config = dict(
    num_hidden_layers=9,
    hidden_size=192,
    n_experts=256,
    experts_per_token=8,
    d_expert=64,
    d_shared_expert=64,
    hidden_act='squared_leaky_relu',
    moe_layers=[0, 1, 2, 3, 4, 5, 6, 7, 8],
    router_score='softmax',
    normalize_top_k=False,
    routed_scale=5.66,
    balance_loss=0.0156,
    balance_bias=False,
    router_logit_norm=1.0,
    init_std_router=0.00649,
    lr_router=0.00187,
    vocab_size=32000,
    norm='rmsnorm',
    norm_eps=1e-05,
    tie_word_embeddings=False,
    optimizer='muon',
    learning_rate=0.0123,
    beta1=0.9,
    max_grad_norm=1.0,
    batch_tokens=[65536, 131072, 262144],
    max_seq_len=256,
    train_tokens=700400000,
    max_steps=4882,
    dataset='wikipedia_en',
)
Below are experts of layer 6 (counted from 0) of a mixture-of-experts language model. Rows are named router (the router's row for the expert), up (a neuron's input weights, with its number) and show model dimensions 0-191. Each number is 128 + 24 x the weight over its row's rms, rounded and kept within 0 to 255. Numbers have three digits each.
Before each expert's rows: "gets" lists some tokens that make up at least twice as much of what it gets as of all text. This comes from a sample of Wikipedia text that the model never trained on. Tokens count by the router's weight.

# expert 146
gets: "\n", "MIL", " Runners"
router:097126133090152129094147102114124158149101155135105158131150107095093140135103097106120141103109148119113062120121099155157166125155128111123087117176141158125086083133151159117136148130124117135128116130124100159144188103136104146151114113108145128116133122136121101108062124115140054161141091128140170131148147095141088136133122137135114094162129082138093128139130159129094133147119124164127139123054120145145098138102150138137107133128154119104186147072119123160167113128132145142154105117095106130131136133170094129119096153103111137120141130115093107115109145139151108108
up0:133100093173144125142155118160148136127120144132119111117109147130133084081105155152093125112123145115150118076132142096072117106159136127121112132104109115097153091166117164109156120105122113133112146161128143137108156129123116142130115124105191121084159174075096111151119134097126120127135124119107156156082084174160107105118148126141151140098124143119096130116132091108103091173152119139146113089119123127107146117152181115144126096120122107117147126136152148161088103145134155091152141132149137153159103095137134152148104130152142174081167085143175163100111149139123113128
up1:115124139106109130160151118088127120103138095083135140118131118152121106116078115112100099151149123126115138111115139122115128119103084073105148137150132099139153156122125141135128132094125149160130158126133164133166129155106131122097091146129122133094101134102112156142092166089174093174148127113149150104158128145145125125098087131124110078174130070131139132141134136100143117080117119132155136137074170119104116096136136136065123105143126152125141126116110134088140093111130068157091120097156125114091179110151141148144130145141142178146102147103135172111112129097085111152
up2:104098163115130091115155131082156156175125160072160145155108139116134104143116095076113134097122115188127114108151132124123153134113130078143160120115101145126076129144132091125170172139111139132132134143136121106136103124144138119121150204127155158147118117137154122106096101165159114125084143160121144114160161073109146102128097140126111120136159127157093170142137101125131161145124146133153107141118124172083110126125127111157134095128124169090096141120162103121154148137104127125065085145078129146140122136103139149119129128127101098137137125137146125121098111136097103125

# expert 74
gets: "-", " ", " \"", " (", " un", " A"
router:112137101113087123117105089123153096144107130090172132125140087179125101117140100122131125100077153118134163132125160111135126101113135108096165125098127154149127123149162085155128127109151127121130158122098130116116088108165109141146110123162153117162090142159129138130099096170149114110107134102122141134130108147122104122149127154133147095124143135155159124156126145052199125107106154122151134167165113121155129135121143156103122121145154143097115156159070116135106115091152155136129149124171164101118147142209106147147130107135124079131157119134162145093138140133146133110
up0:141161138144142100154107146119140108063098135147138111116119134134187119139115133182091074133102177154074145112118103157129135119151134119129117148123101098122142123148162137117162154122131101132194113109147124104150090143096150106151169150115120089151117158081093154113110131152131120129104152139103113122158140140125132138149118132114129082129121114113104119100077131094152117130089139115150082134140133113118161146123150134124094082100072142120141138137107097141162122140156149118075151138118120116127166147138053138130130106106139155100092116160130124141117144103157135101
up1:105127108166112148132149123130164144146103155185181132146129120131137113130106105135152119145143137171146090162129131155126147126125089193089145144077132138133151118147162134137130118144135136119161119133074125137151087126113105145122134075148130107151088069095088105127124118161108100112175138123121145129125148132123128136111132146125164116115138116121120117116143081114130127121120136085117131121117108094128126119140133154146101128137126105113129150139128150083090149121154178112150139117174177106152101113122114087159116129145122174131125098202064157129118141128182165109
up2:111143108101122131112137087106127103142138136149145113143110099068103104115117127151130131120146149127126115083116105136150075137151078101137096171154122144153118096127111139120115083123127136107156148079146177118131115155128110141162140151071131133164138094153143134160101095184140110122105141128107106109134110108135122151123054143121137146136113141189140125144141115120120130130085098080092125122162123094096123128137136117123140119128140134124132124117163152101133093149059138139129138136097112116164114174141167133115147114117128136186085076137107123135129159097115103167

# expert 192
gets: " 0", " 1", " 4", " 2", " 3", " 5"
router:120154127164118111181139155119110108108159112155109110153118088162160153149120136129127119110146141097114136124093153115102114134123096135139128131121093098120166112172155156110194122156108106097092111131142095145115178093138108162126112126125115106138131088119164161125091129127112076128141164142141097078084139093155129160134144083093121155104100148095106144133137110167135130137093127131118103124086138126148159150163102159138120182095182137099152123128162121130117100108121150143155122153134122139107143160162173103105161124106126123148130108118095105121120143131081151137
up0:124141156128133122155183135092107138112151119146170106114159138091127145154128126100129118119132109121117127129114090164151139105139143128152106112121127132124115171130141115132144118124137076139155148108113126119168136085127136171102095203139087143130098137155148132152126125154096097102108140144138104114128170106126114162131117062118146138113139140180135124135125164080090119136107151106141164194123110114182191124106103076133160078082137115167161129098129092149129138146100105118136120093090117147132103110120145121123142114137155161101135121142148155131159135142113144131
up1:110122125103114084085123154109107090132117140093094127143097139116150145131149115145128114091111129118052140116115123148150142090099129158106127158108099153114114109160129128161160156184105143125144130052147159123166187113162114091157159093110110156130096095143114088075161098167120145132140129127160116132108143131130148110142131108077115091118108104127141135129167147090112127117142106140136125129132126091135128142088144114102108138124146140113133111115116161167093126154096174094161169141124097133104136114151114154107118104129110126112119159086130125123128113124144168106
up2:142112124119112113152128077092118090124092167120171121100148121139111160144101163144147137139135114115102114113145127133105119106105160105151130131136057091143111132112142116116134130130141194132164118122115121083117108088113130114150144118119195147139153083128104108124099134071125088093116119139160113108154152140144121148103136137089181149113116133100146134133091130158145146131110135148087124158063130126116126122159110100116145110127129151138123159139083144114124093107072174133101116130107155118110118168127144157156125138137144137126128099079116090133120061130127112127

# expert 90
gets: " ", "-", " \"", " (", " re", " un"
router:106115140152124127116090105116129117157097134156096151124118110129131103114169113106132135111088128082097146131142138071112140137122146094149168139117159132153111153180166072161103120131171089114130148097138143129088129115164104104099144148166118106158097126152134102125107101166119130119124141167132106185134115142128134114145151092087112150143112160138127131158130133101168145163126111147174119160177144105127127092098099146152116083136164147132125159141086102119140148117104154159148153156167140123104113108160100135109147126102122085094121118122138110078112125115153150092
up0:107061149117117113113168142171128155134129092184138155118139165084135167161170148124176137119129148131177102130082133156196175122165127117157128133157152132130177113123140098091137157127125164093155115136157109119110154132139140116127130126164109137134132133129103134135149090101109096102177106124101145112130122111134116172128119128152091118092147108116138121103118126089129126098123124127086160113132106124105106138161112141129153135108135147145095144119121161139107134118085108136136127147123127170138148160138116120120153141095092196126147174129097108126156107176133131104
up1:114068158132138157138161126117159099155184166188082120098079120137106135154123161113140103116175100093153115115170097095092098128131111118151133119094117106164147118091120139170139146134129122122112117176101125111125117133122102120080090136140130135104127119141092112126130146129135104143112138175127120125144119106081101124137141144182104157118130130127073142147102145090092158113108123085131145132119099133095144172130148104141168101146115150186127083098123114133109130138083137121087110138112128088144098129114129133143108128102136145095134166136139131090123122132108112130
up2:111125120104124149118141129156132132126112131131156144122162091130120120146178163076115140162132130119168103158131137092151132126132084093115141131165110115121128137136130101118148087139138127071156180128117097186122112113138122121123084146137096130129180136102101127144124124158105114151127141080147104114090154108154087152131136163119148122169094184126137145145141154150169127155141100111130133099089153122122126115141167118110122120084119081124109160083161093173147125123161098141098118132121136131137142120141122150073142120111080100135138096089141155115153136137069148152

# expert 58
gets: "\n", "      ", "SPS", "        "
router:122141118121156128129129122117138159115079143095119159141129094153106108133143103084117151100084112104103091115118088172164153140130137131125091090172138115130146077114151156128143126131142107157136096108151095130145176128120138123162120089140151123118107135156110094096073116148131029162130116127129136134130125131129104134101135133128113135153134131132125149130094146122077116151099081170122122109061117137109111133098144156149113141138158121103167139074088124149130095108135123124152166133143131107147147116154127125136095119104134141110130166116109109118096144151165083096
up1:155127154126140169143132096106114118119137140111159163103138128151136072163086131125095161131105132121137147140114121145150113150134111157123160152127142132155115139102114106162131103123152122109131121145144181127144148145167135139130094094128075071137112089140151135154136127137123105166115127148110175094115116155124137109096092138136165112142085102141160163140131133123139086140111149142129132161109165126170106097152162183090143136159140126119091098112105154144115096103111183124117113093212097126097142134161105131147122161175140128158115127121133121128103085092144127129
up2:117143131124116176143125123146143144133118107105121106147160106145114132120110111116119111139122140121082047162173104132115104118129142107101115123137125087095125163099124104139105120100155135123111134169100153104151125087089117081115128103131115137119118181120107107088116126123127144113149098128136127151104133096146170114075123138137116143103196116160109105101146168149123106118118128142133172157131149136113141184104175147112149134164146125121097163121114100122162118185098153100108118131178146100165112166154107175111109110179129110106144115105128113147133107122142120100
up3:135118116123174141090108110134099121138104150132147082116107171167126121126176131116117162130127128139135160086145111134156168141094137089123108120156130114132148120152137143166094148110140125140125119148118139139125110119148142096148121173109148146143109183139106129144172168126142147152094109134132171115123127168170124092083149116166140169122102103158150108148136121106138111161131116135118148114128091121172118150076144104115110177142115102110101160120150143101154132084165096105105119126087104163096122163149174125143104117135099138109107122117200111110102147120161133163

# expert 19
gets: " was", " had", " is", " were", " has", " be"
router:150121082109136140118105177121116151109117174161112141180121148110140159160168161129132108123128140192157122102116129128109135154161186157143134142110137109139118133166092108154136133143105130132131116160113110137094133108127151113096096159117152139152092143149117120096040131119134094136157138142127090121105151117124160132144119097110120145106142093093139098170160108127095156129157102082125163153145105157132160109106145139135156144146121156136122095075151129128191129130147157122122139128112097149127081130147139154083140155134152159128119156102145132114118137140107154159
up4:167129106118127155168135096141140151115093116097166131139119125096141070142128160132149107060152109136137133078123150168133139128157136149164153125100100093107106083135161144149126176145121121122067157142109124141145159127131130146129152138148179119109098178108133169091127107112146118133107157074143115119113136139143144115124142128144136156115067117112151143156120181080129175153124124139125156154157136120115180170119122144103128115142115130163097121101146143141139080129151081129118127124140147105114134157153123120140114119108146138142130147124104062108163139140126120144
up5:127162130134142145097129174145097111121159106107119141164128128085093129104094117135123115130155100129153099112099084130148142132182120140166150133166129133082107153145116119123132111147168135129129142155139096122149119098134147131157153147115140129137122162146112126153109130106153135097126082146130111188129094142147131086113121115126163168159130142165135134176129118109164168177110162085072091095114127057105113152141147132140119113143141109098139121114132148168157082124126114098146140119144148149125202097153155136108106175131112133147122109137105157136132141158130149145
up6:163105125095125172163149130130113140142127093141133111143125097158133158102141086143129126123128114117144135116126092124173117169110111098119119111157170098079136111049137139136126038113116111135134140116109131125114123118124074116115131107120133145128107115104084105099148164092121093104091149164150123153140172131130149100168126129104113145151143150137154103137163093116144132123134094194159140130130180112107116148137148147120098155165153095102109118133114083141148130116148147119137119143115175155165106136125100131170143124156089145114133144123133136145109158143105121089

# expert 254
gets: "-", "S", "N", "D", " (", "C"
router:123151167137154126090137138136139149131095110093106142094130126170181109124140108118117182147078113092134134122121112104120090142086120133148108120132124136159123132195158170159129170100157128137109110141121110168126133075110138129149127108163119121107129117109104128130099088130112060164097146123120128133180095100141118106117146121160099172129145135155164130095129160100140116161145099124133133110104126127130139153138151134119140167147194138066121083151126153115113152177148125156135139159168126128124142129147105132140138137099118101108154160169115112144134127127164151119
up2:161123121170176122134134151151120118142153168109109123145143105115106099082115106155119148146111129089133068117091126151144113143109134108155089100146139144108135128176095114130091158132101092156095094135162102163189081119094063138138087133144121150133125102132150101120132160172159141127101125110118133142146097105142083122107103111132134140164115135099125136102144152128128124103172102074128129171089098126165158158144114137093148126101134106133155106139139142115118128117111095105117125123111147134119124156171120121164173170141081131143117112145104135133145120110105158131
up3:130091114099082088091129142077088149091138155142113140137176147128108125109143137147158146151145108164113109134148123106132159130135143178109109113167118144138135138111149113097091159136146124157117127093137115155145091090133104132112144169173104143087146114111178126153140138082122142176110128135116129137119145122156124119097148139108136187172106130118109089138142132146132126176087167159129097171158087120132130099112151128106121109142111119136141140122147115117105118132166117140118102116084118158130108129145117135060150174118120106139085156119142109122078156126093141159
up4:136111150139129158132164107105126159154116111099128142122127155137103134145147156103166088152193109188144128126165145150120140141111163122087150124131112106116140114129136129086140128147091109121148155144111107110140117142097107135108160143155104182109109102115169118123137128166159123169130124132186156166147147144121137136111135108112115136095158114106139134138134104140129109130145160137136118179118146133123196162087129162120152074142124080112167122123125125088117119089140095131111122131094153109146105181106076127139121163159150161116136149131150143165156121126169126171

# expert 43
gets: ".", "E", "N", "S", "D", "V"
router:149126155153126138123157148119160159125111101088143077101166158150172136134137111120132147134086116131157186129115147134133090149082096142114081126138165127150160167123133146176129142113141098128139142130132139136126148156081144143133110139171127097103104130088081148114125101144112137159121171093135114158186134141119119109148122132137139121106100146191104142116130148161146121138121116095130110083148105122128129147145095120120183154081161133148097101160117151145121133128171111143151105108146130121162127137146130109154174142153157119111115155166100141149117113094154077107
up4:145112101105141122125115125111122130105108133126144163104174108090056134136132142106115102090134183151123109113118130102133127129133152118126157166166141119115155145135149148182095173117129122072129103133138111111173177106102121119082099152128148144146101101140182124136152169107106109140099115098126175155063130139121113162119148128088129131147121146138112107095127099165120126170128170142115146148152089116123115127104158122140138109129160092137124139082119140124082083111109141093110137123085140148137099144146121121125098098111079137160104133127151119131122087134136138095
up5:114159100132145117160165129094112117052156101157136157130111104128140117124114126161131159143114121212140125132126136104101135103093137129129157120150083125116142103111124102119137131182078135100153106093105131142130123162103163128122126144120122109107103106162129144108125102123099105164173182135142106145124142145128069145114137145093111129128161122153142137131157157122108171140098104174153118134103167136147148186147145114126084142120149139122128141114160157118144165059156093108107120127150122125122101110142116144098121141154162093105080131109146133146129126136128123149
up6:145132082179113144124091120139103130096133138131136145120127113115104098146083125105139107104106137116097105112143156173143132145131189155126092137123102103132122123144138144086115133211131112165148126099118143175121176141097125147093132092143170132131123107132127092107120080154162112122088134141114168157170152144151137150169168090121129122115146110126092169130135135091121115104152141139157154152145111129102140152153098136136108084155169164158115139128132070131133114161136146138112100117135120142076107124168129122122130148111114119112110148133081105127138150135127077129